From a checkpoint of a small mixture-of-experts model trained on Wikipedia.
Experts: 16 experts in each of 10 layers, 320 SwiGLU neurons an expert, a softmax router.
Training: a variant of Adam for the experts, 4326 steps.
Below are experts of layer 4 (counted from 0) of a mixture-of-experts language model. Rows are named router (the router's row for the expert), gate (a neuron's input weights, with its number), up (a neuron's input weights, with its number), down (a neuron's output weights, with its number) and show model dimensions 168-223. Each number is 128 + 32 x the weight over its row's rms, rounded and kept within 0 to 255.
Before each expert's rows: a language model's description of what the expert responds to; "gets" lists some tokens that make up at least twice as much of what it gets as of all text. This comes from a sample of Wikipedia text that the model never trained on. Tokens count by the router's weight.

# expert 5
Description: Sentence-final and abbreviation periods attached to word or number endings, such as acts., 2014., Mart., fl., and numbered-list digits.
gets: ".", "s.", " which", ").", "1", "("
router [109  99  99 144 150 124 139 156 113 162 144 134 123 146 188 134 126  79 198  97 102 105 107 180 104 136 155 131 140  50 105 177 157 129 129 154 176 124 112 106 134 130  83 166  78 152 107  92 144 116 139 134 156 107 128  84]
gate5 [130 135 112 142  67 129  75  78 132 154 143 115 116 143 114 115 123 139 122 134 158 148 107 125 152 199 121 112 122 201  94  47 143  96  98 132 160 104 149 115 102 134 162 146 136 125 135 134  69 149 147 147 118 154 148 166]
up5 [137  98 165 195 180 137 114 128 117 224 149  94 116 195 167 110 190 124 129 105 185 111  96 153  96 122 145 115 186 139 139 102 107 144 104 101 163 121 152 102 109 125 130 170 164 161 123 144 152 176 184 107  76  84 145 129]
down5 [ 96 143 107 123 188 139 132  93 100 184 147 158  45 185 135 100 101 176 122 126  96  88 125 202 146 172 153 117 116 120  72 128  77 111 137 125 177 105 127 119  98 140 122 122 148 119 142 112 116 105  91 141 131  95 203 127]
gate6 [106 125 166  94 118 139  92 102  93 135 123 198 136 159 107 138 103  84 155 166  91 135 151 115 161 120 125 119  90 141 156  98 136 124  90 122 144 185 148 163 210 189 137 133 112 144 124 140 108 122 154  79 135 118 105 112]
up6 [ 96 118 121  80  88 170 136 180 148  74 144 242 131 194 156  86 124 197  67 119 167  38 191 131 118 110 114 107 135 158 152 124 176 157 123 108  76 160 126 119  90 137  52 131 211 114 157 141 122 127  87  81 147 122 110 162]
down6 [114 153 114 152 135 182 106 119 169 139 103 156 107 132 120 170 121  88  93 109 119 162 211  85 107 127 131 174 184  82 123 103 123 109  97 131 137 151 159 128 131 132 117 122 151  76  92  76 120 133 142 118 145 107  89 134]
gate7 [ 99 132 128  75 125 148 154 131 137 134 116 129 117 119 158 193 131 122 182 122 125 157  90  91 161 125 129 108 161 127 177 198 101 141 122 201  94 159 144 130 149 144 137 159 154  95  87 150 122 127 151 115 147 157 118 128]
up7 [114  81  90 115 148 118 121 128  94 105 147  82 226 126 160 186  66 117 155 151 123 151 157  74 129 138 101 114 170 150 104 122 193  83 124 101  83 128 133 160  97 104 131 158 112 137 108 134 124 171 145  66 102 164 185 146]
down7 [ 94 111 160 179 122 125  64 157 155 114 134 115 120 126 142 124 104  93 116 151 112 160 149  97 119  85 149 173 130 171 148 116 115 106 138 113  50 123  73 190  98 138  86 154  93 183 125 101 116  63 122 149 171 137  61 142]
gate8 [165  88 138 100 164 117  92 151 106 163 109 111 125 118 117 124 129 125 147 124 116 118 163  82  81 141 105 151 170 146  92 115 144 105 143 169 136 141 112 145  58 144 153 150 109 171 118  90 161  97  90 105 131 157  96 117]
up8 [111  67 132 119  52 145 140 208 103 160 193 138 106  98 132 142 178 103 168 136 166  76 132 107  61 157 163 109 173  88 103 123 143 131 152 164 134 150  61  81 177 106 104 147 146 152  93  94 106 136  90 130  64 163  83 115]
down8 [140 185  96 156 190  86 125 132 219 105 117 176 243 120 128  95 105  90 104 111 113 162 137 131  82  97 139 109 107 147 218  99 121 142 106 166 148  92  96 149 126 113 147  96 108 159 184 113 111 143 149 139 136 116  72 112]
gate9 [111 168 165 157 125 153 119 114 157 109 115 134  91  66 160 108 182 120 133 130 132 105 106 121 104 113 142 133 142 131 150 145 135 173 175 101 130 117 124 140 129  99 138 168 110  86  97 163 121 159 144 120  73 146 112 170]
up9 [116 117  92 111 121 134 161 141 127 101  78 143 115 114 183 137 195 118 179 139 163 185 143  99  97 123 159 184 179 101 118 171 107 182 158  84 120  69 101  78 152 146 146 145  84 123 112 139 129 163 146  82  77 156 130 168]
down9 [142 146  65 102  92 127 157 141 137 125 114 121 120  49  40 124 106 128 110 153 133 136 178 167 137 103 192 120 124  58 104 166 109 160 106 106 108 123  92 141  90 138 136 126  90  85 125 140 134 147  86  88  99 114  80 138]
gate10 [120  68 155 131  94  86 113 102 101 206  98 108 122 150 152 104 137 138 128 175 142 129  85 124 144  91 124 163 130 149 111 125  75 146 134 136 121  88 115 113 151 168 161  66 101  26 122  77  91 125 127 170  77 123 153 111]
up10 [110 141 137  79 124  93 180 168 131 162 108 115 181 119 153 141 124 105 126  81  95 135 138 123 120 122 133  41 122 120 128 154  78  68 152 108 146 130 110 147 153 123 126 127 112 115 125 116 126  86 134  78 112 111 127  75]
down10 [ 83  78 149 179 147 142  92 141  31 157  86 156 138 144 178 212 124 164 119 115 119 150 160 156 130 118 112 155 141 124 103 141 115 118 167 103 113  92  67 113 139 142 113 124 116  89 168 138 166 143 106 139  95 133 143  90]
gate11 [141  71 185  58  72 123 170 121 133 147 132 132  96  69  46 131 144 160 102  89 131 151  96 167  59 118 100  74 179 135 122  78  57 168 131 122 177 145 185 177  67  96 118 135 125 111 101 132 182 134  94 192  88 123 158 157]
up11 [128 164 166  57 192 129 135 138  97 139  82 123 173 166 118  68 110 163 136  92  81 143 193 158  90 127 118 157  92 120 129 143  86 103 154 130 162 113 117 187 141  81  90 162 116  78 106 114 168 194  61 144 166  73 145 157]
down11 [154 123 128 161 114 134 144 110  87 130 133 141 102 143  95  94 188 154 121 114  97 173  91 128 141  90 134 151 154 136 189 150 136  82  80  60 110 158  99 139 142 169 161 122 137 195 100 124 169 147 116  93 131  80  68 108]
gate12 [ 86 123 118 122 157 136 118 145 118 162 132 107 172 154 144 177 128 113 184 153  75 145 139 121 184  90 118  62 116 141  59 142 129 118 129 125 105 118  97 145 138 110 139  84  97 103 107  40 119  93  92 145 139 162  71 115]
up12 [ 75 158 178 155  52 141 143 124 119 132 152 130 117 121  88 143 130 124 152  88 117 122 153 129  53 116 166 113 185 115 139 186 121 123 125 130 125 121 144  80  67 162  67  86 109  65  76 125 172 133 129 139 138 104 127  82]
down12 [151 129 125 136  74 184 136 113 154  90 190 179  96 104 137 108  72 168 150 105 152 124 187 134 127 132 155 134 154 108 121 111 189 179 113 162 129 123 120 125  96 157  96 145 144 118  94 207 130 119 103  76 104 115 191 179]
gate13 [132 144 177 102 144 134 154 102 138 128 155 187 129 144 152 142 140 110  62 154  86 149 148 147 114 179 115  76 105 152 126 129 125 186 135 136  76 180 143 120  74 133  97 140 110 101  98 112 142 138 120 119 129 144 179  68]
up13 [ 67 127 114 184  77 132  88 152 149  63 151 138 161 106  99 126 177 103 148 137 124 130 132 140  78 105  94 119 119 154 127 146 149 161 146 127 108 100  83 163 164  76 162 130 136 145 184 127 113 133  96  93 136 164 103 130]
down13 [100 128 145 157 176  99  78 144 127 156 184 120 199  98  93  75 123 115  99 120 123 144 113 162  99 173  90  56  99 138 120 153 157 102 155  78 160 115 105 126  94  53  86 162 205 116 108 133  99 162  92 111 133 185 148 145]
gate14 [134 108 145 174  56  90 171  85  87 105 121  81 154  83 137 173 153 175  72 121 127 125 132 169 116  76 134  72 168 151 153  69 124 102  99  95  97 178  83  89 188 155 137  76 194 183 113 116 110 143 138  99 164 165 118 154]
up14 [153 121 100 151 131 161 196 128 137 163 132 103 133 192 147  86  96 143  89 119 125 139 128 137 121 124 212 166 145 119 149  47 133 140 125 170 165 172 135 117  89 210  85 109 101 145  94 137 117  88 134 103 167 158 141 166]
down14 [113 125 163 110  88  95 193  62 117 106 105 121 137 172 133 134 173 163 141 123 148 131 118 110 151  45 147 103 184 113 120 171  41 157  72 120 173 159 136 135 154 162  84 117 111 124 163 156 126  81 129  71 131 140 133 153]
gate15 [107 162  85 133 131 126 126 119  82 115 107 160  64 141 129 151 139 117 144 150 120 113 152 108 137 113 138 137 118 143 160 117  93 118 134 116 149 138 101  53 101 168 145  77  96 121 111 134 178 126 196 115 110 107 117 118]
up15 [131  79 156 135 125  82 161 149 142 121 109 126  76 120 113  69  62 124 143 124  90 123 198 142 112 125  93  78 143 157  86 117 121 107 128 122  88  90 110 103  85 153 159 136  92  80 135  78 121 149  94 164 105 143 121 150]
down15 [117 107 161 137 172 131 184 143 142 139  89  99  67 143 114 161  89 119  70 195 135 102  93 175 149 200 124  97 130  67  71  65 131  99 140 103 130 143  94 114 158 129  88 189 130  99 127 128 107 125 150 100 113 181 140 156]
gate16 [122 124 138 110 174 176 160 124 134  79 130 104 154  63  92  85  90 100 144  41  82  79 136 111 118 115 148 135 123 121 197 125  70 185 116 135 106  84  68 182  84 108 191 101  62 168 128 156  70  78 103  87 149 130 170 151]
up16 [ 71 112 159  95 137  93 126 123 159 164 148 137  80  94 126 151  75 149 120  80  60 143 170 149 193 127 129  84 118 128 135  73 149 148 138 117 172 143 116 139  89 144 134 113 116 144 108 141 127 145 138 137  97 120 199 159]
down16 [172 119 116  92 162 100  80 145 146 141 170  81  81  97 161 127 114 135 157 100 103  89 111  74 137  87 119 118 170 119 158  83 172 146 131 148 168 145 130  94  65  94 152 158 124 193 152 114 108  95 103  81 177 168  99  90]
gate17 [142 138 142 153 117  64 135 106 131 126 151  49 143 157 143 170 109 169 140  91 184 163 123 160 176  97 101  82 154 171  91 107  63 127 133  83  96 148 158 136 170 181 181 116 145 154 131 137 121 108 137  75 190 140 154 201]
up17 [159 152 103 162  38  70 148  82 159 169 149 103 142 109  51 128 135 194 151 111 148 129 157 142 174 181 144 125 179 125 128 114  93 149 165 117 124  92 164 114  91 130 155 144 145 117 157 119 142 183 138 137 115 138 160 172]
down17 [145  85 102 108 157 172 147 105 133  86 147 151 158 134 149  98 132 159 159 139 163 102 107 133  65 117 133 137  86 197 158 127 121 151 144  90 119  75 110 193  86 100  98  92 115 151  55  88 103 165 124 117  63 116 118 193]
gate18 [ 81 181 129 143  73 131 131 101 204  82 140 191  78 104 171  90 115 145 117 123  75 118 141 101 105 168 119 106 122 128 133 128 126 119 168 165  99 149 137 149 183  78 162 150  83 123 137 106 148 123 121 169  98 131 143  90]
up18 [148 113  75 138 125 112 128 166  62 125 133 160 178 113  74 177 153  95 142 129 170 169  99  81 179 137 110  98 170 136 109 137 165  93 106  73 149 172 141 110 180 168 115  63 165 154 139 115  93 129 140 120 104 160 110 200]
down18 [ 77 169 174 148 128 109  94 170 153 129 108 166 183 124  72 125 176 153  92 102 102 123 149  94 159 120 111  63 139 162 156 111 113 181 210 157  58 134 104 160 176 110 128 104 111 143 141  98  79 130 164 152 145 117 119 132]
gate19 [171 172 194 126  95 101 140 125 151 128 135 191 126 107  69  97 150 124 101 169 129 125 112 131 130 186 128 147 158 118 108  90 117 206 128 173 131 175 136 111 135  88 155 151  95 129 115 102 119  97  89 136 150  74 173 105]
up19 [124 160 147 122  79 139 148 110 114  90 160 157  99 146 128  82 161  81 111  78 126 124  63 142 117 148 156 153  77 124 106 166 113 132 147 150 184 184 126 110  95  96 119 162 106 132 125  95 108 152 181  69 163 109  86 147]
down19 [ 91 188 119 127 153 159 132 123  99 135 147 112 157 108 180 170 117 152 143 110 137 136 179 158 170  95 141 149 144 103  90 103 130  69  68 108 108  93 144 113 134  85 156  95 122  64 132 174 147 124  71 151 129 189 117 107]
gate20 [124 146 136 118 126 150 127 139 133 151 145  93  99  83  74 166 124 127 109 112 129 103 171 157 134  81  47 162 168 138 152 134 121 109 113 149 126 119  92 214 100 145 159 191 126 173 164 165 128  80 195 130  75 141 132 151]
up20 [131 142 133 161 170 154 170 109 148 102 112 127 188  49  82 130 157 133  73  96 157  70 115 143 198 186 145 136 198 150 156 194 131 122 180 165  70 168 108 156  99 136 156 100 139  72 136 182 163 144 111 113 152 112 193 146]
down20 [126 146 174 106 115 135 115 104 141 150 143  76 173 137 103 141  95 144 161 132 144 159 107 180 139 144  90  76  88 158 120 125 151 118 118 143 126 173 162 139 126  72 124 197 131 119 124  49 123 158 135 156  52  95 133 108]
gate21 [135 107 117 114 212 182 140 110 129 207 139  99 152 142 126 184 111 165 106 206 109 160 128 119 165 104 132 152 144 147 170 128 113 106 162  59  52 142 149 155 120 163 162 139 125 148 152  95  84  93 138 116 144 150 131 137]
up21 [150  80 124 154 137 143 147 155  83 141 106 111  25 168 138 192 139 175 130 148 130 159  85 169 119  99 144 130 143 136  99 127  24 109  65 105 173 137 171 111 151 203 142 126 121 135  92 134 132 183 134 125 178  96 143 201]
down21 [152 159  49  93 118 147 162 103 113 153 145 136 167  68 114  71 167 109 156 116 184 167 116 184 131 103 160 108 124 138 116  74 134 169  83 147 136 163 159 115 104  95 137 155 124 120 164 145 201  91 109 109 135  75 123 170]
gate22 [ 70 126 143 119 135 167 115  48 138  88 132 114 138 105 113 105  99 137 131 128 134 170 123 132 145 118  89  93  63 163 120 103  92 255 142 141 114 147 164 160 137 132 141 135  96 107 162  71 166 152 106 162  99 157 156 175]
up22 [139 135  97 148  92 166 171  77 105 164 152  90 137 111 112 142  96 144 141 186 133 152 128 158 174 117 152 147 112 125  97  94 102 194 149  98 160 156 138 136 128  72 110 160 134  74  82 149 191 146 103 173 139 111 169 112]
down22 [177 102  80 102  92  85 110 129 124  83 133 117 117  85 162 162 139 173  91 152 160 183 135 127 109 164 164 109 122 103 135 147 131 125 139 148 101 154 115 142 108 114 145 105 105 159 120 118 141 189 104  87 154  46 136 152]
gate23 [106 115  99 156 128 105  80 124 132 135 166 137 145  99 128 128 113 144  58 136 148 127 161 132  98 125 182 115 135 158 132  97 136 150  92 108 164  64 134 125 119  90 154 131  67  86 126 133 120 186  87 101 116 131 133 142]
up23 [144 106 139 114 118 177  91  79  90 126 169 131 115 147 100 183  99  87 149 145 151 185 117 166 109 199 173  90 102 101 175 170 104 185 104  79 177 166 115 124  54  64 117 100  67 103 146 134 148 187  84 155  90 133 108 114]
down23 [102 124 101 149 148 147 144 127 139  95 115 105 182 181 156 140 121 115 169  85 120  20 101  84 158 150  95 162 143 112 140   5 110  95 143 128  95  96 118 125 124 185 170 173 173 152 173  97 193 145 131 105 153 116 148 152]
gate24 [139 171 110 214 118 142 100  41 154 165 107 158 126 149 157 169 117 144  85 162  79  80  95 133 154  78 134 122 159 150 126  68  90 142 145  96 133 120 156  43 126 207 159 143 111 167 156 115 102 104 165 138  96 156 153 109]
up24 [ 90 108 182 152 175  75 136 169 153 144  81 146 139 130  94 100 114 129  93  82 142 125 118 125 129 128 110 119 102 115 112 129 110 149 141 131 147 181 110 139 120  94 131 112 121 110 116 128 107 132 132 132 121  74 106 151]
down24 [ 57 173 189 125 128  73 110 169 154 146 134 173 192 127  82 109 132 118 132 138  57 182 133 112 149 171 100  98 117 105 169 135 149 136 155 147  87  95  90 172 154 142  99 144 154 113 126  64 126 127 110 174  81 133 166  61]
gate25 [ 62  81 130 133 103 107 170 129 126 145 208 128 163 114  61 128 112  79 109 152 105 123 108 149 122 149 121  74 147 116 172 171 100 131 158 156  97 132 166  96  87 152  93  52 116 102 110 151 125 110 145 107 155 154  80  94]
up25 [115 110 198 122 101 103 104 133 167  72 163 185 151  78 101 131 103  82 140  85 122  50 194 100 134 116 112 121 128 137 102  51 135 154 130 110 182 114 115 135  89  84 179 123 100 112 147 128 161 146  74  94 130 142 189 130]
down25 [ 95 143 142 169  93  84 131  61 151 130 109 104 171 126 127 153 106  63 121 124 178 117 149 135  88 131  94 149  91 167 122  95 157 143  74 197 138 181 142  84 103 110 198 169  98 162 134 113 120 157 134 139 125 184 100 139]
gate26 [188 129 140 111 165 114  63 115 116  81 123 141 127 126 125  99 165 153  72 139 161 234 101  86 133  82 135 126  99 178 167 117 184 130 168 113 114 121 187 151 138 154 145 113 122 166 122  92 162 155 149 112 104 206 103 144]
up26 [129 108  86  88 122 102 146 143 135 128 111 136 124  99 100  47  58  87 186 128  88 119  75  86 144 132 152 129  89  76 101 107 175  79 155 108  52 123  82 124 137  83 176 112  96 110  86  67 159  97 166 152 124 107 125 111]
down26 [ 95  79 102  71 129 132 116 120 156  72 103 185 102 147 130 109  78  48 117 114 109 108 132 105 101  97 148 139 113 114 142 228 129 155 159 184 110 133 122 114 122 148 127 117  95 107 108 132 119 137 196 110 153 137 121 164]
gate27 [132 106 164  73  55 132  95 105 146  83 137 123 144  93 106 101 102  97 124 177 118 121 130  86  95 137 176 135 109 137 124  79 130 145 197  60 168 192 160 117 148 146 163 143 155  92 127 174 130  85  57 118  97 133 179 137]
up27 [106 131 119 122 120 108 163 108 180 109 153 129 130 127 120 147  94 138 176 100 120  65 160 140 106 125 147 164 114 116 146 134  62 160 156  76 160  94  63 173 192  83 146 114 134 137 160  61 174  78  51 146  62 120 130  87]
down27 [ 99 107 112 146 163 169 176 177 158 163  84 108 105 150 140 138 134 197 102 154  98 198 127 161 152 154 113 159 169 110 105 160 133 139 115  94 107  87 129 153  88 180 145 118 109 144 132 152 113 144 149 138 112 122 172 133]
gate28 [141 173 134  27 106 129 170 138 118 131 134 168 132 110 109 161 137 124 135 144  90 160 135 168 161 138 119 150 132  87 164 163 119 149 165 100 111 189 203 182 218 145 163 172 115 113 136 154  96 119 103 144 185 126 119 112]
up28 [123 100 148 135 132 154  72 139 161 124 150 103 111 148 102  93 152 129 101  92 172 133  97 153 108  87 147 159 105 124 109 109  78 146 126 121 157  50 131 135 122  95 129 129 114  49 139 179 177 186 139 189  83 106 161 132]
down28 [ 85  72 161 149 111 121 148  91 120 181 120 139 172 128 153 122 116  72 158  89 212 150 143  99 132 137 112 102 167 149 140  82 130 108  93 113 163 143  64 120 146  75 131 116 115 151 154 127 100 199 175 128 135 122 191 221]
gate29 [ 96 120 132  81  96  86 103 167  92 165 147 158 141  93  57 154 121 110  94 142 130 116 146 125 171 182 149 168 109  96 138 160 132  80  85 100 135 142 112 114 100 148 108  86 130 157 142  98 114 122 167 127 132 168  66 169]
up29 [112 125 101 112 143 167 156 107 127 111 112  94  90 150 146 118 139 117 194 101 127 150 119 121 126 134  96  71  66 133 112 106  93 113 156 156 141 142 112 164 145 114 117 185 181 137 122 112 184 132 158  93  94  91 114 113]
down29 [191 116 152 128  89  72  74 192  92  95 168 183 128  94 168 146 149 104 191 111 126 193  92  77 131 135 141 149 140 155 220 124 138 151 149 158 116 106 112 161 138  54 136 138  64  96 122 129 153 170 108 133  86 144 118 138]
gate30 [131 162 114 131 148 184 106 159 109  61 155 148 180 163 151 117 148 182  75 161 136 148 138 141 142 164 119 114 193 110 108 157 171 145 138 186  84 213 136 147 149 183 105 110 141 104  94 136 146  71 105 112 100 174 124 107]
up30 [140 118 111 104 151  56 145 129 140 198 125  52 108 104  97 145  71  88 161 134 131 109 106 128 150 109 151 151 154 180 189 142  28 100  97 155 115 118 111 121 205 117 107  96  88 114  92 139 157 196 167 103 108 124 106  97]
down30 [148 178 143 109 137 134 150 190 185 143 150 187 139 120 164 136 131 115 151 149 120 116 145  94  87 106 112  81 109 101 141  94 166 143 118 130 144 170 170  65  88 170  99 169 137 133 102 146 163 112 160 193  66 147 101 123]
gate31 [136 137 145 167 170 157 114 148 178 130 155 150 118  69 136 173 119  93  77  88 179 100 185 119 140  96 156  97 179 169 134  88 170 147 163 106 138 156 143 129  52 151 134 144 166  91 104 144 112 158 146 109  98 167 153 125]
up31 [155 142 118  71 109 122 134  91 111  95 120 120  93 116 143 121 134 111 133  95  88 147 179 126 169  96 154  81 176 140 140 143 133 185 149 123  98 148 166 123 143  98 100 144 127  45 160 106 134 177 127 150 119 133  82  62]
down31 [126 151  94 163  96 143 133 184 113 135 119 147  93  95 137 119 101 141 106 131 121 137 168 128 160 153 124 171 124 132 121 124  85 131 104  81 117  74  90 162 130  62 181 108  91 157 132 150 135 228 106 153 117  81 112 180]
gate32 [ 58 151 143  92 131  83  77 134  98 109 146 205 149 106 110 189 119 104 152 101 123  88 170  84 129 131  84 126 155 120 199 168  97  97 115 184 109 172 103 131 155 115 149 159  97 115 144 165 113 145 155  85 109 150 139  64]
up32 [117 155 168 149 124 150 132 121 137  85 156  78 149 138 139 121 113 131 113 123 157 145 156 158 127 130  99  95 125 115  90 158 178 194 134  96 110 135 162 156  51 195 138 157 166 135 123 110 107 118 146 139  88 164 165 153]
down32 [127 124 136  76 124 142  73 102 140 116 106 153 166  72 133  61 140 147 129 167 160 149 122 150  82 131  81 139 140 162 140 147 119 129 178 119  98 115 152 129 130  81 133 132 165  79 127  58 148 113 188 129  87 119 132 154]
gate33 [104 122 211 122 134 128 122 129  91  88 157 104  92 153 111 114  88  79 124 161 152 178 130 112  82 171 123 191 123 140 114 145  64 213 124 167 167 135 173 118 160 134 119 111 142 104 123 147 134 141 144 162 133 153  93 174]
up33 [106  96 123 108  77 152 107  80 136 105 114 107 147 137 130 127 140 104 139  93 187 154 117 100  94 151 118 192 147  91 159 123 106 132 126 110 121 101 116 166 166 112 177  90 150 169 137 169  85  82 168 140 107 123 138 134]
down33 [140 144  97 116  81 154 108 148 150 126 138 119 151 194 188 117 110 121 107 140 153 228 191 109 192 154 119  96 139 130 133 115 101 155  85 215 148 150 164 169 178 129 174  76 123  93 105 182  70 148 182 139 141  96 117 141]
gate34 [114  42 127 123  63 114 147 105 150 125 149 164  93 137 105 102 128  72 124 113  81 182 139 137 110 143 147 134 135 140 144 152 156 219 130 129 141 144 159 150  98 145 152 214 123 158 115 159 124 136 143 111 128 188 112 110]
up34 [ 63 109 121 119 106 147  73 142 189 102 194 190 113 183 103 114 123  71 127  99 156  60 178  75  96  78  87  96 140 119 137 193 144 177 125 116 183 133 143  81 126 137  93 103 118 153  97 158 119 133 125  74 108 162  94 121]
down34 [150 138  52 120 200 140  79 113  90  85 118 153 167 120 156 122 159 191 142 152  81  58  75  93 111 162 121 128  73 139 124 135  68  76 142 136 122 123  84 166  81  79 139 154 143 192 130 136  87 153 106 192 128  43 128 140]
gate35 [104 121 144 188 124 162 126 128  94 140 199 105 189 139 166 161 222  89  81 145 109  27 153 173 142 102  81 168 142 156 152 139 149 149 143 183 143 142  99 168 145 134  99 160 126 106 100 103 166 117 121  99 125 165 132 106]
up35 [147  52 173 108 111 134 127  53 145 144  56 104 164  95 101 152 106 142  93  62 174 198 120  99  81 117 142 120  87 154  91  46 112 131 121 107 109 116 113 137 107  76 181 123  99 126 175 138  73 179 149 122  88 105 179 131]
down35 [ 91 202 127  55 110 145  79 166 147 137 165  80 165 112 110 147  79 177 127  98  86 106  72 106 132 113 132  87 166 117 181 140 146 150 157 125  90 176 113 163 133  47 208 137 136  97 127 103 114 140  81 150 147  94 177 133]
gate36 [152 171  87  85 110 136 112 127 155 140  98 140 121  92 125 122  90 152 131 141  77 173 135  97 123 187 152 125 123 112 162 135 108 175 151 108  53  75 164 166 179 155  99  69  85 116 108 175 173 179 110 120 147 109 156 137]
up36 [ 66 158 121 115 186 169 182 129 156 190 118 118 142 134 134 141  61 108 139 116 113 179 121 133 170  87 153 154  94  77 114 164 140 126 153  81  86 121  94 148  87  58 167 105  47 102 130 162 119 115 172 138 135 115 114 123]
down36 [ 74 146  90 135 113 163 126  91 190 127 130 178 115 122 120 130  85  89 100  98 102 166 166  99 108 112  75 166 148  93 114  95 146 130 157 168 167 147 100 165  68 103 151 164 120 113  99 117 152  93 139 155 110  91 130 109]
gate37 [139 124 117 102 118 102 132  97 166  72 180 156 117 144 117  90  97 126 115 176  85 128  91 120 124 124 103 136  53 127 146  92 105 143 141 133 120 143 100  90 158 104 149 128  88 124 129 160 113 119  91 115 158 192  86  66]
up37 [131 129 100 117 129 119 168 114 128  84 203  66  97 133 127  89 106  99 126 150  74 135 138 147 108  96 127 128 119  93 154 122 127 179 133 145 180 110  77 101 109 115 147 152 107 128 109 127 123  98  89 162 202 207 115 102]
down37 [178  86 154  98 104 154 130 198 106 139  52  65 117  98 201 155  94 156 111 144 131 115 112 206 124 115 115 173 145 145 124 122 114 118  94 144 207 159 121 183 118 133  91 176 168 115 134  81 152 112  94 177 103 133  80  74]
gate38 [142 152 128  92 158 158  89 175 104 106 113 174 140  92  93 152 139 176  89 154  85 171 146 105 167  49 139  87 141 146 119 114 124 149 173 191  96 133  80 143 132 115 130 131 149 110 148 164 147 136  60 145 133 137  92  91]
up38 [101 105 143 117 143  99 119 148 128 146 151 135 106  70 138 114 164 129 158 106 118 126 165 150 130 143 109 110 101  92 101 148 102 140 124 123 147 144 124 142  48  77 139 107 102  83  98 183 163 157  96 165 113  91 180 104]
down38 [152 108 123 136  62 133 121 122 112  99  95 122 145 127 117 108 118 102 135 130 154 118  99 178  83  84 103 184 135 162 157 126 186 115 151 183  71 113 163 145 143 110 117 130 117 155 160 149  64 116 152  98 138 177 123 155]
gate39 [107  44 152 118 110 107  56 113 128 144 165 115 163  40 100 152 128 169 149  70 153 113 174 135  70 138 123  47 144 156  75  88 126 164 119 115 142  92 139 124 101 125 100 157 119 199 126 173 127 178 127  67  94 168 163  88]
up39 [162 146 144 198 139  95 101 137 117 158 146  90 144 169 148 163 117 136  81 166 127 129 167  86 203 124 192 177 107  96 121 130 142  69 133  86 140 209 140 139 154 122  86  95 117 113 108 147  91  86 126 171 191 115 107 164]
down39 [146  88 187 133  53 112 109 133 128 122 158 165 125 140 121 107  96  89 207 107 147 161 142 176 137 128 132 115 166 175 132 148 143 145 123 177 156 128 145  79 106 173  92 171 118 112 121 101 152 122 175 104  94 165 102 128]
gate40 [109 102 152 126 116 121 144 128 136  72 144 114 126 153 208 159  83 111 148 103  83 148  82 108 123 144 130 145  75 120 125  85 101 187  97 141 159 130 110 113 134 133 133 163 108 126 122 119 128  65 175 191 136 144 111 123]
up40 [133 139 143 111  89 158  86 119 165 148 153 106  70  53 139 127 155 151  80 118 106 165 118 138 133 129 154 114 114 105 100  59 156  69 154 144  62 168 147  92 122 182 151 174 141 120  70 102 115  94  69 119 102 157 104  81]
down40 [124 154  63 119 144 136 164 124 105  67 156 162 139 131 137 165 139 105 112 144  75 108 163 204 111 133 119 132  92 105  87 121 163 127 105 101 132 111 143 157 125  85 143  94 118  66 177  89 147 148 139 158 106 122  67 130]
gate41 [167 117 117 152 158 103 122 113 171 109 187 121 149  38  86 151 126  90 152 123 187 123 139 148 141  98 124 120  99 151 141 156 165 143 136 186 105 114  89 121  92 119 164  81 120 130 168 174  74  99 141 142 168 158 106 179]
up41 [158 142 150 181 104 122 104  88 163  74 104 197 130  83 128 155 102 126  89 172 129 148 140 169 100 163 128 138 192 151  96  79 114 127 127 120  72 104 150 183 142 177 131 108 121 160 191 128 122 150  86 103 120  86 124  52]
down41 [116 185 136 136 170 129  79 145 204  77 156 112  94 140  91  86 132 137  70 155  88 150 153 174 115 133  74 165 150 123 108  81 169 133 183 178  86 148  87 107 129  73  94  97  94 132 103 128  78 181 103 130 119 184 149 167]
gate42 [103 143 140  93 135 129 128 142  96 128 148 137 127 122 104 154 119 133  88 112 133 153 125  70  85 130  95 160 144 127  96 166  74 102 163  47  99 175  70 141 130 173 127 117 138 172 126 193 164 120 136 100 158 143 109  93]
up42 [115 116  54 117 108 116  96 134 110 107 106 143 146 110 112 105 139 160  89 157 155 119 139  95 131 138 134 101  40 130 126  92 162  91 114 161 123 145 155  90  87  84 153  91 104 112 127 128 125 102 132 155  85 162 136 151]
down42 [188 172 132 146 146 165 109 122 159 118 137 167 148 146 127  82  64 173 103 140  71  98 203  95 137 219 124  99  73 101  95 126 119 127 120 122 144 122 141 136 119  60 175 148 138 117  85 104 144 128 130 150  77 157  97 140]
gate43 [113 103 160 154 150 139 129 144 173 120 139 184 178  58  68  63 134 155 104 105 162 113 109  52  57 115  85 138  99 186 100 137 155 111 179 161  88 110  85 102 136  76 110 140 129 144 146 144 106 133  77 118  70 181 144 138]
up43 [176 112  76  42 170 136 117 126  63 146 140 163 145 145 172 171  87 112 130 133 140 188  81 125 163 129 121 118 101 108 126 112 146 114  92 121 169  84 185 107  90  87 163 181 111 107  94 103 145 116 182 137 174  79  76  84]
down43 [ 95 103 154 150 145 162 128 150 134  95 152 158 169 135 154 132 163 130  82 164  94 145 152 116  79 170 111  92 119 124 113 130 105 171 155 183 150 124  88  77 127 126 119 112 132 122  61 134 105 178  99 124  90 139  81  95]
gate44 [101 167 125 134 100  95 134  79 115  67 164 115 154 110 161  49 137 132 136 125  85 133 118  90 145 170  70 122  96 160  55 198 127 169 124 110 112 134 172 127 144 151 113 115 122 122 119 109 103  75 167 125  77 185 122 146]
up44 [108  52 125 159 120 160 148 164 139 144  99 139  86  83  87 112 121 120 130 143 139  60 113 109 101 179 154 132 185  63 151  70 106 132 176  89 177 140 110 135 114 112 143  87 200 102 127 110  97 177 118 169 176 104 184 130]
down44 [124 143 125 114 178  67 151 100 152 110 123 138 114 122  97 108 144  51  84  98 137 139 111  73  60 117 139 185 151 102 153 176 113 120  81 172 146 148 160 150 138 101 139 122 143 149  79 125 142 108  90 161 161 134 138 144]